{"activation": "swiglu", "router_score": "softmax", "balance_bias": false, "lr_router": 0.000464, "vocab_size": 32768, "batch_tokens": [65536, 131072, 196608]}
Below are experts of layer 9 (counted from 0) of a mixture-of-experts language model. Rows are named router (the router's row for the expert), down (a neuron's output weights, with its number) and show model dimensions 96-191. Each number is 500 + 25 x the weight over its row's rms, rounded and kept within 0 to 999. Numbers have three digits each.
After each expert's rows: "comes before" lists some tokens at least twice as common just after its tokens as in all text. This comes from a sample of Wikipedia text that the model never trained on. Tokens count by the router's weight.

# expert 21
router:454490490503540533536484519479483529470508519506527533480485499499513521525517460492493453533527491494514509509498533484477543516535446508516483482529483491487485508551508445492480509530504489468469469511533505527492488526562468483465499498496469517515491486565488525516470490542550503504
down0:475500473421481509528499508498463476504475497507503513470514510476493468484478500476516500471521491488525529522415481521474444511495456476484500483462474534482470512543493468506535514529520511546523447452491505505493473536481483515513484507487471504478545535479483474467470513514444508488
down1:444462527482518536507475491497471497494532501500513550480508512497498466496519509511468482479471532485515502473496523514504528493520482494510520495501497500521517461504508493510512468564508483481538521512494501515501492486494464515491510479535533546479508481502479530506502464530475516522
down2:547472486495549479548518536460484537549479508508503492501479490526487539565528481513490508483505503446472472489529516518501434491451497509507509509494440501490494511517492511539540530471522521490490499487510506529530531506499516496525527484508474528507483468514517506519555509525488519468
down3:524506462524498479479427481490484483522469481537526534523503483473530497507492525521487517448494532547505527471480496495514468498469499494506411502489520487500528513479486514499474514481501510526497507518479510523492490487502498524521528538544537473496511494492508502492491504460506514533
down4:515503511514469534465523506497532513555512425470479485511541459498507510560534456476489458514517506517526492509458470511537502500500491511498487513526503485522537519522505493527501471520485516486479514524492514508513448456533494493515497476515492501497487547520514511516476515498543525489
down5:488496503470533495460505523552524454497509454481486535460518502515495496534507504498506500498487499490552507491483479520479433488485467513521477499504529535521425503482502506491550523469521522503490516510513511480466467539475458500539520555483507501500497509503488510446503492467513496520
comes before: " |", " Labour", " Liberal", " Racing", " Conservative", " Albums"

# expert 2
router:483480533504464485512462505500542519454565486489531486497484512466538461461550513496496509509519485518554492512515477451521510488526440535474455517480497444499482455499496469538516544481502559482524481460527488469484531513472493521464514487522508507497498506471535490469475530527499524511
down0:462480499529470470471519500481525453436540519487469484465555497508483493492446488458503504536429466470460565549498504527523538495463478525497473534504534507469510564457517509510515482495498515500467490479464478457519502557508523498484494548497511527511485498505478486461520538481476498497
down1:502514488447547480463537500485523441511493511454519489523469472513474510521453524467490496486528493514483520466498491520538477534494538491504458534481489524470515508475464515487496528480475506461487485486480523494479531503488510475488479519515550452454495513543548504480511464497483499480
down2:523527507509459511455491492539545498518472501509495526478465516461545489481524516488488494506528456455519561492525481472495456487491557496485538473545497515534470556526549483539525532484508487543498515444487530485483498490502481520510451476514511503507454480483467508488495462466523516495
down3:496504499473527494464474456515522530513513554516471484514475495501518538528523508508503500514513480509486483452522479515525509527502526501475490503463462519461493516530470459502534530506470469480537510516479485498490524528536535530496512512490506553469505502503483472488526528535500515506
down4:515484511534498451539473474522474480493479533470549547481485488483491489511549515468463540505486485536512514524511519456505511452470464472522527475527494525464562497508470473472466466496532470506520491454531546465447489477507501525498516504520517516503494473507509485488484500499516503494
down5:492519497486473533500490476542546449497511481491498483511487489512503525508516504508535513516511472495483455484489497502478509457532506498508452522499529537529483504482517469503496468469507540516537517447490487463497474557526472479502471510479513560518468521563567502500457522502525534494
comes before: "\n", " ==", "===", "==", "|", " ==="

# expert 10
router:521479483474502487497515506493493523440489487499497480544459462481493500567539540465513545509487481556502486487476477467501488515434492467501507482525525538465483509506481534502495485440491520518482478480491500505499503496510485507541496534525502544493464519466544502464503485531510462501
down0:522506510510519460501508544496469504485531376490527476522510501512468496481478506465495489479491499509489501501533509548543496482489490504500492513494515538541512480519516517463538497487510484546505504508499467451505495534522509485495512520509535495492448488517524500526502506510486507547
down1:487476517524495497482541485467447486509496481509545484496550458457529519457484485470502524508486487468558502501504504524488518499500499492527494501491494489510500504554531517509519513528516513473566500506502517474479492523483510526518484517525472423469431515503511455501456486513498511494
down2:480515519515503440502506506482464455477509504447512508510494517463512477496510441531497525476471513503532487544495467489532516460469504475478546507483482489528508470498543512526513467530468471490487496524498495555522520480498482462451495483464527506523521474506474470490501513498506506497
down3:498514458486491531512524475524506526472516510518482445464508463460542490489526463514505548534480496537484527472467495445486513516500532484467523513496524523510536515500503546499521457528513471528510458519504505490508476495517454453485512518511469561511503512434505499481476507490492515488
down4:510505520529530465469524523501497500496481512492494508510468475515466489470509550491538494479484499542444506541554515460487528478479501528473502474465510494514483434477495511532502530517525489468518497507477539441535541496537475501483482502500518527487486515518538465501498525500473527496
down5:507537515481487505505534523472527550472510499520558537502511498499522550520498527467519516499483504454516517496471488543524501515527504546489547514503513480472486513530507501525519507478522486483547524501543483502477442470499488490501500475501467521572532529518509479505494464498513518549
comes before: " |", " 0", " 1", " 2", "',", " 3"

# expert 15
router:498498474510538508515438514438533501541478485495467493464474517526500493522518489527528518495495493535523491464483522465498518525463523485536492509481515478504469487474527511533560506476446482509480517476493524487494471502496512533526487540514528462497484527507499508508485520514479520500
down0:506534461475517505485474517498515487525486495482524458500486492485505499489494525527501494553477503499524518484538526499492458506539496549538503503480506510466527451491491533527513459502496522454483515506497489556511512492500552478539503490463535535506516471493500500508488501515497481446
down1:506505483533519487481512498525469504446545502503462498519478531513497514493496482449542502504516471483471505440546467513481528505527472483518514507507530501493502503500489536491522495504501453517507520470501529505474500512532508529474504510508502537486475501539501495464487514520456474461
down2:512461516501505517532489471436528524522536482515479494490516465551486506522545477476497484493508496460498501491489485489511493492485474477471488521496508500534469507485511482480511499462516471539509541458511503500538467517498454500480519500531488440468500455464511529519503509507517497526
down3:495498510478485491443509506501469496528482528506505502524518481565460517509489516533487516521505438511496524528525482490481517506499538501458509530540465529516546495534501494495502420493517505503522513493514520484478500505478464485527505483502496496454507507485537478533554488504502493508
down4:516503498500530504483463497467498502462508500494464514465462469521449533491505502522502491529453494498488501482488516551507505509476491500519467442512515476451483529480486513470511520517462490522478538505543508508518499491500503518409546496484497490539491487544548558528498466506526489527
down5:478518532533477494495511513481465469476452415502508500460489468508505482457492500515469533526501523508472497524528493494513488514476529525523455517536462500510492508534534523482497473511528543469494529455565480511503558504493506475551501502510438514475486539484512519487522533482435489502
comes before: "\n", " The", " In", " He", " It", " This"

# expert 17
router:490494473499534503507461496430524504511454519486476500482507512502510488518524473485555515501491473542500519513483501465491545548459545512536468503497517500493466510484512514540543511483463522481509519486513486506489447509490510518529519546505513491487473543486532538488496492490495540502
down0:447532474470484462513526501514530503474485521493500493522466533484454492485494482483529509473508497505505499558524543500492529488554441519479485525523527544541504497469469507513496502498484519514515473511471483464443554510510477506511543477490497501529496492462496513523479461494520471490
down1:513512476507491533509464473478481507489491513493494521528528483508466545554485518518516447536568445488502516549471496523497505484458501507525483486491494457528557490537547503495479477517542499569492530501517491500550535502518532521475517512501539478492518501484475463526512494477491529488
down2:449555449492528501522506506491515468524570489527535485515499474534498496500457530477487470557491511506482508455496501525520516469502489507512542513494479508478494501510459500509467492496500503518508494516435482489488525501470468475500515494551517522500509517529449506509526510529493533523
down3:525469479487530493507569487514532472502497482527526477465539526522489492468514488506530494486488487500448472480478416443517514515480534536477513545491537515471514465511524489487464535488493495486535485493491489507466499488511434516491523551496499480463457522516537510497469530475510498492
down4:492490460496501482502467500458489549494504507523518513483479494494521519482491504505525501515535468490539514492530518522506482511509465504544515504516534531490501506504486526481507484457502472490519519485467452489498491467439502584465510512487494500479491498522502565509492439525520514556
down5:522476521474483545503522479491488502524519481470471518495497569482482568480527463513486519542504494516476520447494500443497546518562500538487503549495530544504488542496483510483521479497588525483520512549473476495500538477510469476473482496484477478521520506490515492506575470491520520467
comes before: " of", " in", " and", " for", " to", " with"

# expert 22
router:468528532457510533533503465483471536469474500497512548511551520489478446485488483516493522506517463505511491492508531478452535553532503481534499522518530497549491492491556475498538524515491505513529488467493519495545501493520471482497515515489509465508500467502508489498528498528519527465
down0:481506427519502511462458521526518493488484492474455546528513524488458459477468531505564498554546513500492460464503505513559503571470478491476498492460475528473509506460498509528492514518512539492483506504492474509473487517529491502487575522445518516504492485523480485512502537537447487522
down1:556474494498464472456531496499484488498521484555506501496528523489505486525473507467502528524536472519534494502461495542510500485493486478451466496527501489490487526485507510533530501519504530477524469507479526515441504519542464526533547476518464518525541488515548517502501546477556467510
down2:479502473504530485493536491540539458502516446586494504507486468514486478528531497510509533528499563503471503523493531503540489463545519483523496527482475514458519530457509491529486474480579485475523514514484445505508489490504495491483511500474489502490442455474476512464519444495504482489
down3:513541527444494516479494531528511467469517466490508488493479484441507542515495531518499457484509523480516500509477427529478511510507491474511465500524523493501492456475494509477503496528458512470500498468530525500490495484498482512505478529493504507526506501505503540480474476518536499498
down4:512521477473436526502502538505499515529503484527527486467500486540489514551496548493465521491530504497510484518501513542509511511479448514511562502515474481514574515442527467483497487541527524508517505493540521490494512489509485483498521505479555520503519529472535465469481502500518489544
down5:503513494498568476523476493494544490561495514546502500491487462538515543506455495480496482486486511508536489459507495532515483515529548478483508501481519481481486530527473481486527510534488469480478532528513503493501520506542441478502428527512488553478534455520511539495518452489457502489
comes before: " |", "\n", " ", " Votes", " %", " Candidate"

# expert 14
router:546491547464514519464487507548525514534534482478501528473512539476510500471483495523466520465510511475506539505486500469468461473478505520533552505456539514514500518471498501490464503453527534534485441546479518520515471493519481513472532457484499536496540494518480495481497511503521510498
down0:530520491501471457508531563526460505504453444496457453538497510476463502510502539521476483471477533482459482483467490477493473513495482505515532529478499491476503507491510470498515489515562468470509483544481468505484492505484494507493515511535497523552489506522510462504502480458474537504
down1:540451502518528527490497584473496496505491503539520528505458508462509513466514500520451497502533495531439485481466511564515491476511489557533510495524488502508504498512477528500497474503503513464532448504518514512522470499492510459511481527507509509510528444516480511501485492491545563490
down2:499458498478510502505509506480508498479503497473523496523468489492497523443483528522547488524517517511533520494572453476469503482471512473492476518509505484499506479454518494462504477498475505520502534509543548501544499534492483481475485499475510501550528497461516479513487484468519522498
down3:521486470514489495481508479506487486520477562517459538523523505490487484514538492562481527517462494478487488556470481513473489517474528529463493506535467498474470505489484516504460504501517523542532488530488522494497495501527532470490520502507511517483539501502514463494539537528550466512
down4:493492465491483515534538532445499494540499434529490450485477483483512498505506499495455529528493486508532478518508469513509490538500479534531466504490507511497486496503455519493531464499521499503447521476468474498488525540515502508525543489523482537458488517532480474531493474546502457506
down5:536480464499540525522472484480482497509479544497496484519546492498490543510494455540501512461486482488473479534496473531538507530487520478507469551452508523507512512547488495473482503489533501503536498507509496482499448441520488436522530486481492511481522439472531553482529502522508457505
comes before: " the", " a", " his", " in", " as", " for"

# expert 12
router:506476491495512495506529461475505491529491496460510552530494507491480491492518498510545472523497527481454533558498510492511515519492537518494499511543487515495497518477508465499526520497510497486499483500472488518479488531474494487490504473527500516552514481533483508483508483503520473505
down0:513501534486458473533507487494552444512559493462518538495486483518510444517516510522508496521516477507492510514471502541473511470534500479517522492505480554491475479473501473498510509506533525532508562509527497450508513557492524472516518513467464472478526479481490536513463460474494521505
down1:519452488526516447485533530488482532480459521482465524491519472503490515527484492443513490518491519505516465473488515523500527477467477497518514465516460510512477537485508507475507511496459502521507465475489466436527485516466508487501534520490484506519531470492470511516480503517475504476
down2:504494487509490488525531520593523516496505527485480506491489459482495532480480498519491532505505474511562474530521477502509548485497495469489516502485507545529492492548500489518480503449501512503504491493523491426501551463501499495503525504493516496494519529489520488477487499486500494514
down3:511497494494507450494536505482502458498523514559518512451472467488517483489499483501504486503534457448456465498537510503514502532482469492515463500475462534491474498468497525509498517506444496481521508511528510503519507498509504470457517525520533506480531523536486500524499491529527523499
down4:495508513525517471496532509503509505530512450515489527461499461492495514527511568490482450481503481513455521485478489474490481497471489511472476506501494478468474495535500484497523505500500504489469499530499484544484494484455504500476488505533454488458510515493463484519485497482523561515
down5:484518491468482569493508514501513491511475527531493500510469475532520472506504496437482456528549507479497469499496505521472481462467503509503533515497479507507484503514521524522534503531514484517495501514434499506510502515504494484511535498502490465487515486517476520513476504497486500499
comes before: "-", ":", "|", "s:", "=", " by:"

# expert 11
router:521519457521473561504511490522473560538518527552477492470531511522519475498544488469502506517488563475496533571470523472505504475488508469517472505516523496560555454477480520522482454445511498492502498486521543515477537524473470545550512537513487487499502494474530514462499477494537512511
down0:534475505523479535508561486526490496516459479483486477533493521524485481499515555483488505478508518459502504476518513516497485511535488504480502484548488513557498466489511489489472525520511502522445475503490520494504512515524503496495498446495496513532502476515494529525483492472508509514
down1:517502493538539534493526516485478493503503512475487509492521513483475489478441480505516523450486522490535516492499506491512535521483499502502526476540501517585498488463468457477507489492509470547469492460508514493495501538537491488527510500534537518467467546528489449511535484523484458543
down2:489485503490480502470491525479488522487471455498485526478492472486510486535530556480512476474524510529505475505499466447508497497550520444503490500473510503488488474531494523417497498500463509483547479489484465526478461507560536504502470498497453452465453489490526461496478479483476509465
down3:515473502498471503518496503529524524507488507496546467497484531493539502511516470463479484488471534539519477495451520518530484483501506512509408501520491486510498513484501543492483513483583437496510472514551514492540514576508474489490496513474506484531456520492515507517508500515497548478
down4:473519499456490500439501479503490477466468498466482478490461538505530489487466496495494481486504494516518470520493485467555463424492488503475531514526485446474500426507455518494458462493465493496499507485514519506517532458544531506537450533480509502461496525511475516490471462484530486451
down5:507543482493517505494495517489510506516518527484541526490533507510499456443489534502455484491513495452513486490532493457488482459476516487478513473484560515443470535531481523499529496487521510466531494510506467516492508503528450524495487465519539518504512522489483524490468487501489552494
comes before: " of", " to", " in", " from", " and", " with"